config = dict(
    router_score='softmax',
    parallel_block=False,
    beta1=0.95,
)
Below are experts of layer 6 (counted from 0) of a mixture-of-experts language model. Rows are named router (the router's row for the expert), gate (a neuron's input weights, with its number), up (a neuron's input weights, with its number), down (a neuron's output weights, with its number) and show model dimensions 0-95. Each number is 128 + 32 x the weight over its row's rms, rounded and kept within 0 to 255. Numbers have three digits each.
After each expert's rows: a language model's description of what the expert responds to; "gets" lists some tokens that make up at least twice as much of what it gets as of all text. This comes from a sample of Wikipedia text that the model never trained on. Tokens count by the router's weight.

# expert 17
router:106106135157151136118129126151130150120149144129127191021129065113124128138097106104133120122140194090133118064147130081116146163091111149132146150113134127140179181144187159114141116095111107132161106125130163085140103122092143140087121160130161141158113129123146154114117199176165128121
gate0:060116125108141204120149085103133147134186105089093198044161150137112132070126106093119135116050088095164132154172089154142147093133111190166056119096142089203131139103139118140209175125113094110162114108124152067095113098067113142108157105113142129123140086174125117146098129137095127174
up0:166155067147154131156122124128098144139116169102173036156150174104132178101097164108123173091085109104094134105147165126079128119061092102130154154137194160138172119141182127135104153114167070131096181177170094117108156164098078104131190187097118090126155124148084166094115125085104099116
down0:112164185103113121084130137082181106081109115140137164181093168074125145158133114114127162106130149155129130150140149099077143101112114103141190166138146149146147167162094129083131117142120138163152135104153211152071114191195195146106215138118089155110161130096163168065129139163181176138
What it handles: Forms of be and have after a subject, like was appointed, is, were, had been, plus pipes ending names in succession boxes and tables.
gets: " was", " |", " is", " were", " as", " are"

# expert 32
router:140145101114135092114148109120125088122115098137135113124050147127143076122092151138127133145073097098095148148189128121158141115100193204145103109123108160143176095083114076114130129185118143139140193127147086152117146150193158168130114117139110176130088141102115102117139083164074115092
gate0:163095217141154080099097114140148110092160096112144068176105149134071072112062118140139116113082161147115102134136131139154149135133124163150095164111125088114143088135185147154163094123066162133111130079161051182133083197101143152142100089093163103156155136140128105130152103159060126139
up0:140127099112113176142089144102108156131084127196139114125101099154159150112115138113085141093074120121065086122121105136117167119159165090126092157109097172111092113145124135142188135140134164136108084103145157185150124093130205122131187125166146188131041084130087173124124160168107131064
down0:123123145128109093122117137112132131124113157133152083206158126103161140124104094178101145072112121152110113100159051186159116114063118137138163140110172090086144132124171149128207087098115153095162150108127095204150145164098216128111161113141149110069114138152160106098165109090167157117
What it handles: Numeric tokens inside coordinates, decimals, statistics and table cells, such as 78°50′21″, 0.71 km², and years split like 20-16.
gets: "0", "1", "2", "3", "4", "5"

# expert 30
router:142091196096132145150112131175083079147110115091148134158173131081148144145176149072124105138069102094127088098117092207135071162082114141143097087171143136131190067121113140092115130068096130140119154123109119105157121131124145082066133117143126110158118131133149092152092148184148130100
gate0:166066146117128118091135155217123134145146117170135079137098188125157080124143144137094122105137104114068130129115118176148132122120068099087172053088188131093122065178053100140155131192148112130144125111100169107092146141168185137124174141128105105160090191126122125179144090115175142105
up0:145109132118143082098131191094148113162102164109152095122104144092110129107179139163161183119133148199082152121118050090167134141098122123140184137104136101146161123123072120157135109153159141098151170104086138113115149087129116116168142140088085168183070142141155151106102101117129151100
down0:057097128155143157214084119125126103185179174136145106108106146127072118176089125136140137184162181165095164062132177121148112149075111083146109118193103089117169141116175131087127112095165113062128157116111100153109103094116146134107157121138114161166141090113132110044090075088150120126
What it handles: Commas after nouns, places and numbers in lists and clauses, plus and, but, while, and commas combined with quotes or brackets.
gets: ",", " and", ")", "),", ";", " but"

# expert 24
router:164132142132157117134128141127111140135092156145129129140151128093141149091136123134129128152089145108158139255144143110179087119116095121116150110124112124107131139181214106173118124067125115126069069122134194133155102136138102083110131150114084136139151111160059063128123090144161114079
gate0:113089118140089127091151123157123190123124106114123129098112154122139084121122110110093133151112157126121190125171162056148164090150172141108112073157152125088098127117168105148135135066125154142138052125152107164165175091124091049126106124124069099122158103165129136118165092114137105125
up0:164139178121074119123104120132154092137145157173144134205150113151087103049174153113103218119090116082169126124109136142191135110123122140143113151208090158123122074153137105124144150141117146139105098148123127142164133124077074127093107117108144107153103156125157130119180103110141122088
down0:165063101086209121204085150119130125114127127145087116133131117083102174127163122144165086133127124139118088121155092110096128143073077076081083090143110092087153136112142170135140156143053136161137137145149159038167061105105154126104110141151139117117180163137123134093124106168192152156
What it handles: Final words of proper names and noun phrases plus object pronouns: Soviet Union, United States, government, city, him, them, closing brackets.
gets: ")", "\"", "'s", " it", " him", " States"

# expert 60
router:109107153080165142139108129151133163128106177114147155148067131147056191131191176120141108104149057119091088190137150189157146140114155106151140140146085066134118066155090144137122086103147168137111140116117148141133122063177127146150142111163191154148164173181138169129096151082117132132
gate0:175098133129102099099060133212166129154128099155170184139087114140115102089211158167123137122088066151085118133128163166155144154141155119152116091110114070118086074155161119153118125073149126129141088168125099182109136105162112126086112157118168136099115115213111136124145142122152109171
up0:132085107173120160131175129110174160124135133158104119046185135120123157132189117109131131129139112129178106087079182073083078116120071124144135094109079114145072126146159109077092181132160106108106132107091147103155162141177153149116154118190169152024119162163131137113162143107096118076
down0:102157124123129142098175155107119130118151051157085094088175128216065107079118111113106128101149089139065137120074097099121141158113153060164147138110148145199072165182130078116121150085143142092119135106165097164119156099148138133158091164146106171109156133113135158152136170135083107144
What it handles: Spaces and open parentheses before numbers in statistics and tables, e.g. and 51.8% female, (721.59/km, plus taxonomy bullet dashes.
gets: " ", " (", "-", "–", " \"", "/"

# expert 10
router:125138075140108094124175098130141157159125122135145158214150137119119150112099139121100111154137143119147101094115167105140126110125117143119157116112134123158121133193109222114092182135159145150170111115142101126108109118098132110138121139143081136136077114146193091146127152194092111107
gate0:067138174151124094143128109083137073122131125117120100114206088122150089170093146104129126137120157096144094093119144128092160121160149110128094105172162154143120058087125116087098128161087137121192125140144154150115155132139141109121124117154129103090124148061155085155129032100126123118
up0:115088161089076132144116120130118126134118172116145171144142136114159146168134200108132102153108128087157125067140101120131146112149123148141173112167058138106129142110092125148180074179052132162163114151175176152099137135149141092082098062166080160102115121123076110184106106065131102137
down0:068160154139093146150084096170149035179116218107084077153153137137138143144101142152111177093138125160160158096100089135097101138101166051146192067116150148105137125125104076130168135123154103138101083144124098131065094124216101114120133134143139127108078145127149133153090146135132101179
What it handles: Section-heading equals signs after blank lines, plus prepositions like in, during, after, until opening or inside a clause.
gets: " in", "==", "|", " In", "===", "In"

# expert 42
router:148127071116148073141076109152087142154155120111107122145106141158072143129097123193106131149136094186081154113121162146157132153112096116081170135179141085106101147159048066106108090107190103129131119153099147149137116100097098119094119191150141120149114145138042103162095127148168147108
gate0:139162147101106080077142171083130127083177105118097084099151144111107158192122135173126094125138178108039071148147126129132133170155130115133125161175156104148113130073138143134134170177190098167091161135159165137134134145138132184111147174204048132138131119130179089150075059123128146126
up0:150145144185124106121109146121164125126162133182153097174094116153146111152155170169133142114117100108155123109122172099099168104058143105162114085175109140116093076131116164112114146142158136202152116117163116110081171134079160116134130122106112141170130086121117194204189138070143116129
down0:131079084164152173094139141085096158106126128190121147089162110147117136165146108106102162073133155149132095155129153133133163140148167128141138161175143125193137123176113179095166165162145061185102122136142107170068115176054125089080119173106092144127112066174160131141137000190136139113
What it handles: En dashes and spaces in year and lifespan ranges like (1927–1996), 2023–, 5–14, plus years 19/20, primes and taxonomy field names.
gets: " ", "–", "19", " (", "20", "-"

# expert 0
router:100104144117131096125124146143146127134159179121140090192107147122115144127148149147160073115123102083116065212137156130102119128120154083119156170151123079135136087120095090075111095106125138143101085098120076121130117076155157159178155121139217149147150122111178136106122130095094159130
gate0:124077132103103155111128133128049144081138120183171101108094151067117120169097149180119141132203210117150106068127133162163174131070143096112078156141106124142165132126071079161162106154118101121134206148140124102101085131187121127179155129136141165156103138136096105112152169116171098169
up0:113112131096150148147127123118111107156122124109108111075141126121117089120085033086130086161095120137120105144141166079164109139185106058138154111093086115095079177075163152180139171155155087129061087146129169161179098154096142177065060109125088132133101115170139097131111118109141143101
down0:147124145140135108067173081150168146159115123096154138095142088142086100133196075091082120068172076079120148215105143062144119096152147124125166132112176191097135133180111126157146124130069106096110119166125102156118193128158144125123133141127096101131161132099119121163057166130138091133
What it handles: Tokens inside numeric data like coordinates, measurements and table cells: units (ft, mi, °N, ″W), minus signs, bullet dashes, decimal points.
gets: " ", "-", ".", " (", "%", "°"

# expert 25
router:144116154107145129126105147118135141141141175136132117156112061150050112113090099151151166093130106134107163193127107181096128134147084110124144131165116205103167154138135170133110146173164094158098097146143113142122122101123144067188111155149173113134185126149159093117095143167071140135
gate0:164173108197170139114105161145088118203083105156122133130135123096098106146140089125083115128100114114118078157160110168104165146125142176140105146137113092116155140089178183153113159128123117105177159135139107173111161147137124109120111108087157126157135153083135136136097102141159136149
up0:140128149112160190098114154170146139165100114187138192165122091177142150127147089121129192168126117170168122182094128158116141101097170128118136113116140141110171129058142128111138162077092133171161106146100147089166179092096122112180127098123151108124164177135117118145071141131159154116
down0:101099110130079120159149188156167143099137084098092075169131098127137152171149225106131157131167145075086098120181150131101117137138092179096121148163114198086133084200093109094119144142098147100143109071126168135085122141097121152146180184120138126137146166145085100117193147110100155159
What it handles: Bare spaces before numbers in dates, tables and coordinates, and short word-initial fragments like d, f, dis, -f in landfill.
gets: " ", "19", " d", "f", " l", " c"

# expert 19
router:186102081158123122137173130130148095121122114101099109065101102128150115123163138121128124131146073129140067149159107155111035107141100072138149152134118142112158068156161143089145133087136160146143159097078111155139167152119146171065104190139084199150116159116164176139154200146149155104
gate0:118060118146107085139113143119116086103138116157091100107121084122136130118187049143131096134116150101164150117124025092127098169159115081138138121152135141137105124156116126132115112074091182137120086098066090094123117140198123135132089146090092124149136055118100190197111149129103083101
up0:093117142033162113127136107173127141113150070073136114133126119113125099136119178107174157126137185097192156070093107151137199125122091110118133107141098204134132167103149088117151163059103210168129131091162156130108125171189132110142086172182152132114112152120108138104152131159133124133
down0:068135155123230165157099136133119146114185160124124136112149161049120057101101161110133125130101153137109102098166174107089119124152097165113092127084104117131098166143141141174158112117091157106128135129213183165106144144131102091157094129053074147132099129148161151139121162136149096090
What it handles: Inner and final pieces of split words, especially suffixes like -ly, -al, -ive, -ious, plus some "of" and 's.
gets: " of", "'s", "al", "ly", "y", "ed"

# expert 4
router:143173106121115182127177097138131117179114165110129193157103185177135135148155139139097126140130127112156164174150148169110125097118123095124115167110118105156163103142108158160115147096133140140132172188119148129130125154144154120133159102123137155173090117097157128103152078108101173103
gate0:153104097123143121099170156159115114130037115102115182131101080154176118169116070166089097109186104134130101117142144176094134118138137161137139079137117141124106167174113177093141117118137149078143102158137120120173133151113168096162104056110152087134133197138209170163126153103141106108
up0:111088128131131136134136051141169110113126142116074165135087175159161144170119070157113128110155192184122107110130129122161115115126166155116152163126113184132150151101138120094116110138091159158114130122138172103156118114144117082107105078140136146085108173101180116161143130091087060128
down0:193163156166139169243179134148092157144138141073100166112131146154127087102074139155148163126145104107066119093140097140129108169140150166133150211123159090182150133107101104140128158109137133148192116155127130104148110112062128181114123132150146113132093122139181104080110175099103106052
What it handles: Pipe separators opening or between cells in wiki tables and results grids, plus list hyphens and semicolons, such as | W, Pld |, ;.
gets: " |", "|", "-", ";", ":", "="

# expert 54
router:182117115130159148107141077153122143114125082136113121149086156145083117153202138159157150146140112132127220129100159163130109163117122092131121141096093141112149114105108115141106147112153125130140079160123099164081123108103165105169148123126150108125175112164133162125151128161089133127
gate0:156144145132121167086139125115150170137118110158145133166190169173118108164149124146126126116148087106151108144132108135120086154128141094138080081151137184133088111157060149174112163159142069072132107179105091111121108150164140134119084144076142153119114095211155134135153126119154169099
up0:080126129097128147123134116106125139160129170114131098155198101153136126109009141132151148108172111123141098174091102094107164101143104115140099137091114060126089082122170152097115097147122122105179156122190074155115050152128137100099131111100117121119122157123147178141143119113111127169
down0:125114116140203122211093117140113100154177119116140128096152183126179213161110201146114105133137083098173128159114139141167165154080124125095095190110105143213164158105158128133136136131153115069136153119129111126137098072155095156133114143193099152099105089093139067129106116096167131089
What it handles: Spaces before numbers in sports and results tables and dates (No. 14, On 5 May), plus clipped word starts like comm, exp, oblig.
gets: " ", "–", " m", " March", " l", " July"

# expert 15
router:171131109120145094109198092127120084109089120137147128119188182144148117093123149106105151149067126129119169119139113130115145103101116199127105092138130255103162138109125101095098169141167103111144139100160126151127106142142129148146104089148145196132077144144076161133137135157091155096
gate0:149153151149083172173232087119183063167145105186145160084165109075125100115235192148162178123157162069119095123183139103087112131093154143157141107156119158129104204171146128130077152175090126147054098107096131111140132170149207147142120152149134166156080138110134152135122165100140143132
up0:176103149153152163125102150088162165149155165065115164131194127098139116124196144124124126114109111170107107111133134125130146083133155105131120100143127052110053085179127156041160158147113043144156126126146132089187129144166100193111145172153094097100132048108127177136173076144139147201
down0:119197144089107125060148053125144041069125172109152123145131160108112146143088070058085106094137150188146174182076119119148144129133189124081103122129110143099175112143141128095128068072155162123182155170126117160088161156130125169106129115168062108071091113100115101099150156114115042153
What it handles: Two-digit number tokens in tables, scores, dates and coordinates, such as 25 in 25–21, 19 in 19–25 July, 80 in decimals.
gets: "20", "10", "19", "18", "12", "11"

# expert 46
router:121153124145138117133142063132112120127083105100154148082149168127167095109092165121145109140146043160118142109136135108164135149104113144118086117089083174108184135103166057156137141098120110140101128103148132148123181170108074107093128125101091155154101152128097164131120082196112147081
gate0:109192116054120126095127121156131102149062114129131158115121210071122105153077080076068106186146124092110139075129157118208118154167095123136148146056143153028159121184113101138122089151084095058148131159137129130113162107090150101062141123129144114166115065133095157086141093089094117141
up0:156173115132127124116111046100101100140114133136128181188131027094127110103159166170159159168154142120169136152084179111167124189138122092148129133121077149114135135063108088150174120161143155192148078140150119166124149183131110110068124154123140138165151118099100149119124202154099165134
down0:149159119131116118184118096112134147163088148152127150129095136128085156169153124149140095138143117084120107127158127175127115105156163130169040106160076154122103137159181139135158130127127101137086179100136125141112093058158060115157113184139129096182133153207111169074171126084134148048
What it handles: Final two digits of years after 19 or 20, often in ranges like 1983–86 or 2007–08, plus month names.
gets: "0", "00", "19", "11", "18", "17"

# expert 44
router:089150059185114204160101126105095171127112158133154149092126148139158151135141133144141124142065100163120088139124091167124139172072154099091102157093117084113143135192168089178112118202098105142170112143100089111152140096080187194088141149101128158129112140114166124123114109081118179130
gate0:121142114085090163120147157129136096127089142105157160124195113140123194097119144127196103158154164197186109119147188168104033117159124083154117138087096173145143136141142155095066106084179096124134132097149120147115201081126126175119155093088088136106166134112132163105066096106120157129
up0:126133109130134137156129090134095114149146207165118122144100102141119178082102197158175147149137138116131079167097154159164131156109110150111094110104178145102127122086136193100094082162134192122133149086144102178152155120132121092153126137062107148192125140077108162194097102083177067154
down0:115143096135055140157131141126119138117076110123112074141052121163146095056078156167179090175117099115176109158161143114101138143137140149128081157159159143147155172145110109188091118133119080128171127117150145117082165160147193108175108140092154129159145018095148104058171173099075141146
What it handles: Pipe separators between table cells, especially right after a date or number, plus semicolons in score lists and °N in coordinates.
gets: " |", ";", "°N", "″N", "',", " /"

# expert 11
router:100132113143131114149116150129129121156133090138100097085138138138187143148135147125135126136135106096123128150105134121157158093244109132148105141143137135147107183118110146112134141109126137145170099120110157151140099152154117181121137145134081125134126115090140144124115148135133132171
gate0:108124120103130109116153162067152074106121084157118146124112150112164167088113181200146118124109108117181115138090170105105141095171140153133149198150103085153109110148124145144111061096154100169066106124107147097176073138112120108123156126107193101117192112100134148116026097159085102100
up0:105100153118113141142090152107148163150137113154208121089133124085094131135207120123131134159188139096179185160149109088086149120090130113132150108075084162177174146092142143179107131136086084111137116115145152141122082105120149168116190145164140122137124086217202111114127162155176145159
down0:132129102159151126255102152081117136120167107119136076099170117142144156173131111103186122135138201105100173086120150124148148148181100163142104137100173150161139156124150166093158133158048140114096094156084130125215114166124075181117159100119106142089125122165099109171123162152135122163
What it handles: Pipes and first words like The starting titles in film or TV table rows, plus other sentence-initial the, =, and "I am".
gets: " the", "|", "-", " The", "The", "="

# expert 40
router:115135162137132078120146164102188105131070089204119147156130085161105152145146134074116105148053113123119103151103121130147144116116143108088155134105178112122106050112153122180122130183126107115109204158125150134123107106126084130107109108127170081131107139101162137126142066097121121091
gate0:155150165100133119096098058129112105137085120141134175111142100144108123177088109052120134143087177104104121050112085075165103128110171094074164142180116105192094080137082159118157170148132097129086099108112129140137133125135082098085078140118152150129148094104109176151076110071136151088
up0:100183078141099135161128131125122112190058171112133060112145114147214108140119068073134173104150115158123142125117128131120134089167124110138110117128123121155159113109164137140138080133197114167088132103091116121153076118168145100148125109119144091138105116060134077132108122144131190085
down0:080162091116171107180096128139080123161144121130157162083112094118153112109127142101163105164145107083153165059110131134159133027156068085106108109161130111142062136196119132075101134151113123064169070094140094095180148013139166132162077135090084102139137183155115147084150067103127145131
What it handles: Middle or final subword pieces inside words, such as ain, ot, ón, plus lone digits inside scores, ranges and formulas.
gets: "1", "2", "20", "a", "4", "5"

# expert 9
router:124113162133143139106092140160105133133164121094136127092092059061098136091127123063144131131173173093122208096147126111120135174105174118159152129127113124095182129142149163092119092091112096139176103085130160101152129132116103161083103133108143083134114126146088142125128170123150098160
gate0:069160146107127131068136081124114129164160141100190133090148078176098105147115176166107161107179155175110117068091088126159188132114145105176129129159129145158139166187152101103092120120139114118106097135127129130184138061107070119164104101157096154104124089092158194106124054128151148148
up0:147165132066154140142144102165142130108146162138092089171175171102119074148152088098139180157139125157207142116111123109098134132185048140120139153132146131200112121148139087161144073113128131093168076104166108091174071078132222107170177147123161152148133098133127138098141103140111120158
down0:108133138138191135167154168139087146126123159083048127101109107117135085148156076167135163138093147120141129137137177156111189168173071124120091130168136112145099168084128145144149120139094094159130142137134127139161154055124198176059101174143129094117116124121158141145170181121146118153
What it handles: Punctuation after a name or word in lists and tables, such as semicolons between songwriters, commas between places, pipes, ampersands, closing quotes.
gets: " (", ",", " |", "\n", ".", " and"

# expert 18
router:150124087130116115149117147121073127142135093135121188096083076088138141142132130121149116117113099148132109168120099212094093150137112088117176108135104146113154117170121218070106117117141132128159093141103138130132155127121132100081133124111118196129162118123080124129174113153145102130
gate0:151210130130097090102131118114149115111202106194162122187127134113136181089191137162119117118183177101096103180132111153155047116178097124143118058153143129105115119089071083152157157128147113112195095094130100120139130145160142136043133131174158139189145118099165162168156152135155092142
up0:108122129123153085086137120117088098157184112077118120047142163116167122096157133155120092066180109160172160124139168130136160164070166144075078124131145063192141144175113155098100142128141149139091120149154133115115130119140135106138173108155159121116093166172075115093119137161138112130
down0:107124102108150130104159108128154108054189104112110154085166114067121104115114088086125141081164120184140117143152137155106129202141184106113130142164165122118080096133071160165138120144107189149169104071145142125120150131111197157195134143129107082089090108129084123142067129087118144098
What it handles: Coordinators and possessive words joining phrases in running prose: and, or, but, &, his, their, its, 's, the.
gets: " and", " the", "'s", ",", " or", " his"

# expert 62
router:151105126140141101125080178104136115110105186096137137145112143116151130073152136108148150129119077172093156216094144138141108119144097127115157146184155109105122108135101142176136127117152165144108109133113165089131102133118141136086119125138138092105186143143122146137133122121147156065
gate0:141076098114119121175156135146173126096144149159151109114098103094106194047121185135143193089141104122139087169107086123139143165212124068146191143147115114082138113195100167165066139094136140123116088154124117183094178083118058145077083138097143151097130186100155135169126130144150080143
up0:138131064161108106094137065130203111116104113122093133131123118112076135110126136103119106118151145185091134142195054166129175090174124136079079147126148060156141131163117156148120111099192151132147167121128119190165192140109115119135186120074090173179159150129110149101128111088127161164
down0:089117149121111114147120111155098089100133077161152127149088154083107162103167065164079186124163167129146128137163144151143151177111161148136159170113128160138196112086150071147142140140140088141120088161149095164122146092083155132192058086139184041067133092107135144077168161114157083127
What it handles: Bare space tokens and century digits 19 or 20 right before a year, usually after in or a date, such as in 1977, in 2008.
gets: " ", "19", "20", "18", "–", "17"

# expert 29
router:056097106158096124121114153139196116095171163104093109133149120127157119119107142149162106117153160113134187147113120148157137112140125137117109099158102110105069174089146126123107124110140111141149112171136135114186148090128162127140128162131201131110121168128116087168105168075114136115
gate0:181096160119084126122121189191134199067184182159125187123141122093108160104132198123127166127132160158115136069055151096144209143128127120127140120153161139143094160121106110134084123141174117125142144128108173135131184122151143076145158124087179100075158162070089108193090157083092131083
up0:106157120149135152113129121155188089109103103045173071175116126157161122128118106096108115100120187084088137081120131123118090086099121086095049090056128142178112077126169097085102142077117103159105103114170136116153147143117104176108107091185127125153104037135149237121171154090139078116
down0:144143130174161127064133136127156147122161110147141097122124125132105177077135105167154165056088145202108117164111090082200172139068108171167154186155126095128092106138182116104176089164148159074121088178101122138106127063113153147193167096127156160078161091073124077152085126120159071183
What it handles: Periods, colons and closing quote-periods that end sentences or headings, especially colons before quotes, as in stated: and Released:.
gets: ".", ":", ".\n\n", "-", " \"", "==\n"

# expert 28
router:141167136126137081122120114132111126136120158138101102100160112151130186151112156119117162112160144159101113111132119094142131061170080162124146106152130191101169106144103118121099145163117142107161167108143204098083107129104087166161158088158146071147122112119121128169125186157122139113
gate0:120118107148037103038084175113125122109158135136106108122125163143144148164159125108132127154143131171141069118107138131138157156136132115081125087134123123078109153136151084110149154176141177081129114160160160110141119156095104206104122109187117152149149140090196039154137099093159123115
up0:153112104157129116082101142132102145074132088094128072135164128131064148096139114127103139161119124163158184097141127154098135111095158094090118130110132117139134171069083157130123087209077124144137116137122180173120106138110123020133157190146121140187103099157081148104069116119130121182
down0:101122158131128121138132119117126118112087126119098101080139109148053101126130134141104195138159147139055134121160093158135083114100157152154172128116113160138177201132137119175109127183123084057114122163129169161121128080162185074133145119105141132169113117146105096116128143049105119145
What it handles: Century digits starting a year, such as 19, 20, 18, in tables, lists and parentheses, plus football positions like FW, DF.
gets: "20", "19", " ", "18", "17", "1"

# expert 51
router:105122167181142097125152173128123126126082143085119104149104128134114151164074137134155116150156129069109150143138119115125123112070149122079173135155134148099145090095078114137146145100117119129156070115100114130174164089108153176109137130128148136109144112122124205138118117114241147111
gate0:117116167185114086114178128201120134155122138173109147175159141143110161134123141123114203078129143148107119135132154121134132042136188150137165117126180184098101117091115139141148052143158126138184085094138088156167160163091126094121083151130176133130137137118050165071121102131111162123
up0:093153113156127127129108099137157149111133123133112100098118158126137130062180140201111159079083155088108116091111187118154111095156140115119148160127145180187137196116137096184112166120114162159144131126123091164170161124064143080098149175146144162141117134137059110093101144160103095108
down0:139137098107174104138132169143138142125111141114157163173111119157171133115111119154091059179155142157059104074095199172102167071116142151066132141123124124051108152141142111124175056148146115117164058157138100108220109082080151144132143079138122117109115121125145128144090151135123151113
What it handles: Decimal points, abbreviation periods and table pipes right after numbers or letters, such as 49.55, 9.4/10, m. in (m. 1967), ret.
gets: ".", " |", ",", ")", " |\n", ";"

# expert 16
router:069106183101125144141104146155104127139094147115130150144179187088161142117183113067108134130090075160104069112101097172129056134125109157126101094168110141117157091116112194115140116077119117125119178104114162102153096150106079102079153104138095100149087146135149070141099150151142165099
gate0:108184101116118168126111112118093133125145122125124119140136114074144129108151092134202123107170116064068086087133187127107179163103070172125097186136189134169100150110174195147194100077145109115115072126157127138137134122117116140119101161155144096122144196120104162160131165099036115220
up0:159110144094130149158185126057126158117149115097143136171065089131111131065106126094136184127081107130064172137143090127130150094154180134149199140107086161105140105115114124094067146142097130197179119082111158163145109169183139075123124129130151157150149126119149101111079123091167164118
down0:172075114096069195151120126132121093083134165110175142136091092190191103059147150194127130088080127113158081131145116187133151143125096108172161118131126113130145127115122097104114101131114114138155112100160149147171151179202092105089118154111150140041179101148112138073166094085133181050
What it handles: Commas ending clauses and phrases in narrative prose, plus conjunctions like and, but, when, where, while that link clauses.
gets: ",", " and", ".", "),", " but", " that"

# expert 31
router:180166119096103111147123119114135141104179114078111162116090128142150079137087124101132117127105120100103124164139166075117087155153114128135108214147115136102117083184110111157115090190103142138148206149148162168137133111121134103143151134145143139128146148117155142131136168147165157099
gate0:188145149165114172109147054151141113102121128164102156146157147123106148176143115113098115101170121158089159098154121126153126194116092115176120178144141134099113100232119118138039096183076053059134126180131115095140143175102100070083102101152106158159137122106161142082097116175178124122
up0:116125151124184134092125084115111151123136039123144105129123129113129126078143150119111126163134141108135176117107039116201141128158122089145144090131104135134129110186165121133148157149150097151134131098098178139097148041139177152148118107189133162178130041094118109141147118107182129064
down0:176162151141120146042152074114126172113103080166133110071128147110109147126160131154133182083152114148085148114086108093120116119123118140120130130098150085086097174125147091152198093133128145191148128120125147169113105114145124116097128155148100077116156098156114117127079093103051074163
What it handles: Determiners and small number words that begin a noun phrase after a preposition, such as the, a, one, two, their.
gets: " the", " a", " The", " an", " one", " his"

# expert 55
router:108125176130119141152112118141176131132161160115120100062109141112157117120188131146157110133101164058180119112160099113152134148141158150130069140149120125142086187104162181186103075118106135139127139105090096108126112084124118170097143118130188122122082156132130130143140177094127140061
gate0:129096084101144108119046122186135091132087110124127164082114153117149136088146163098185115171127169057100187073170156179071130131149050102140151084119112109136073085095142109138173130062167099092094154146098151118116106152121114144082113150099167134140117154080186121105132134151127103063
up0:133137097099159166109092100082121116081149139134131121103128164144109139113119108159128119185098115099105106138139161174084152135120147120172107150162108105143101089134113128173116125137152125134109184097084113149177102123078075132068135136107175101147197080221156130170140102145144119096
down0:154139115140106079126143116167163150135109145063141175114135153087185128130132153144157135164120129052113096146110027143093139179153136076139114186138105101075083131098109088095123148057143068183069172141150231115109116106100148129110110121092120153088144136110179139128119151165125177084
What it handles: Punctuation in infobox and list lines (colons after field names, leading dashes, table pipes) plus introducers like as, including, named after.
gets: "-", ":", " as", "|", " by", "="

# expert 57
router:114154169111144122127111092128111120127148115154106138087138143099165137176128102165110125117143140097116116070095084073145121126116164110112134154108134092125143135134138180158142154090149134144132139116147121083080109128102119123166128085155174126155067146126114133121105182168195137133
gate0:093129103048093134160190136157106153140071128127157126147179106109132118146100114173144145101101134083130138177105098146169081102151206129098149162107124160133149083153108163108149217153119156103131155116146068118080132081132145126156083172072168125169126134161115133131130130153180149151
up0:164102141144097099122114118113194126104110138138142118139122103136163131096142144088087101186115062110112172091151112098155109151124157100105143151118112136138089159178150058098125165104145125132107136139135076138160135108099112114136133127063131145150175161185109112154175094186148050097
down0:140174120152123126088146100143146192130108122145140097129102142164136128174092083170131128125153095151116084099081093190142147114099082152068159136131081096139100126182196141114112173153064094065115124125072080189127147068157097157145146154100155140144097123142075142081121130164151150151
What it handles: Forms of be such as was, is, were, and field names after a dash in infobox lists, such as Kingdom, Type, History.
gets: " was", " is", "\n", " are", " were", "-"

# expert 59
router:107138181143083180162126162136134141132162129102129187149130197161150126138118122123111126150142143125145115173132180163136134121232107146133108209122120126099095090209130170150150096177123138128187191121110145172144098094127149050165150110129133139112115135114110127124115195098093112083
gate21:134152136132090081105128160107103135145115137141143103100090150135123172133168090138137138176146129131149131066126097141088088134136087112116138184125082131164144063166112146111141183148157111149129156109119115099124158106105059095120108180108152118102114120097124202133081150106129154105
up21:102160113071099152110121175141125135156136103148083075094175099117083172168142125087183091143102105114103160069188098153129121152147144159161089120138131146088177078135130180108173083129094103116114116082117080105123150192125144158160158153162138078133122166062118135152123140113114138153
down21:133123146126152151103136096160131116173152108129155063063115121115079135160185136112103109132152096155144157162123099162167120177123137134165124200048061127120136117168103105101180099133181129135093104132132118078081130129169146117100110111107104096088118077156049130193116154065148144129
What it handles: Articles and possessive determiners opening a noun phrase, usually after of, in or for, such as the, a, his, their, its.
gets: " the", " a", " The", " his", "The", " an"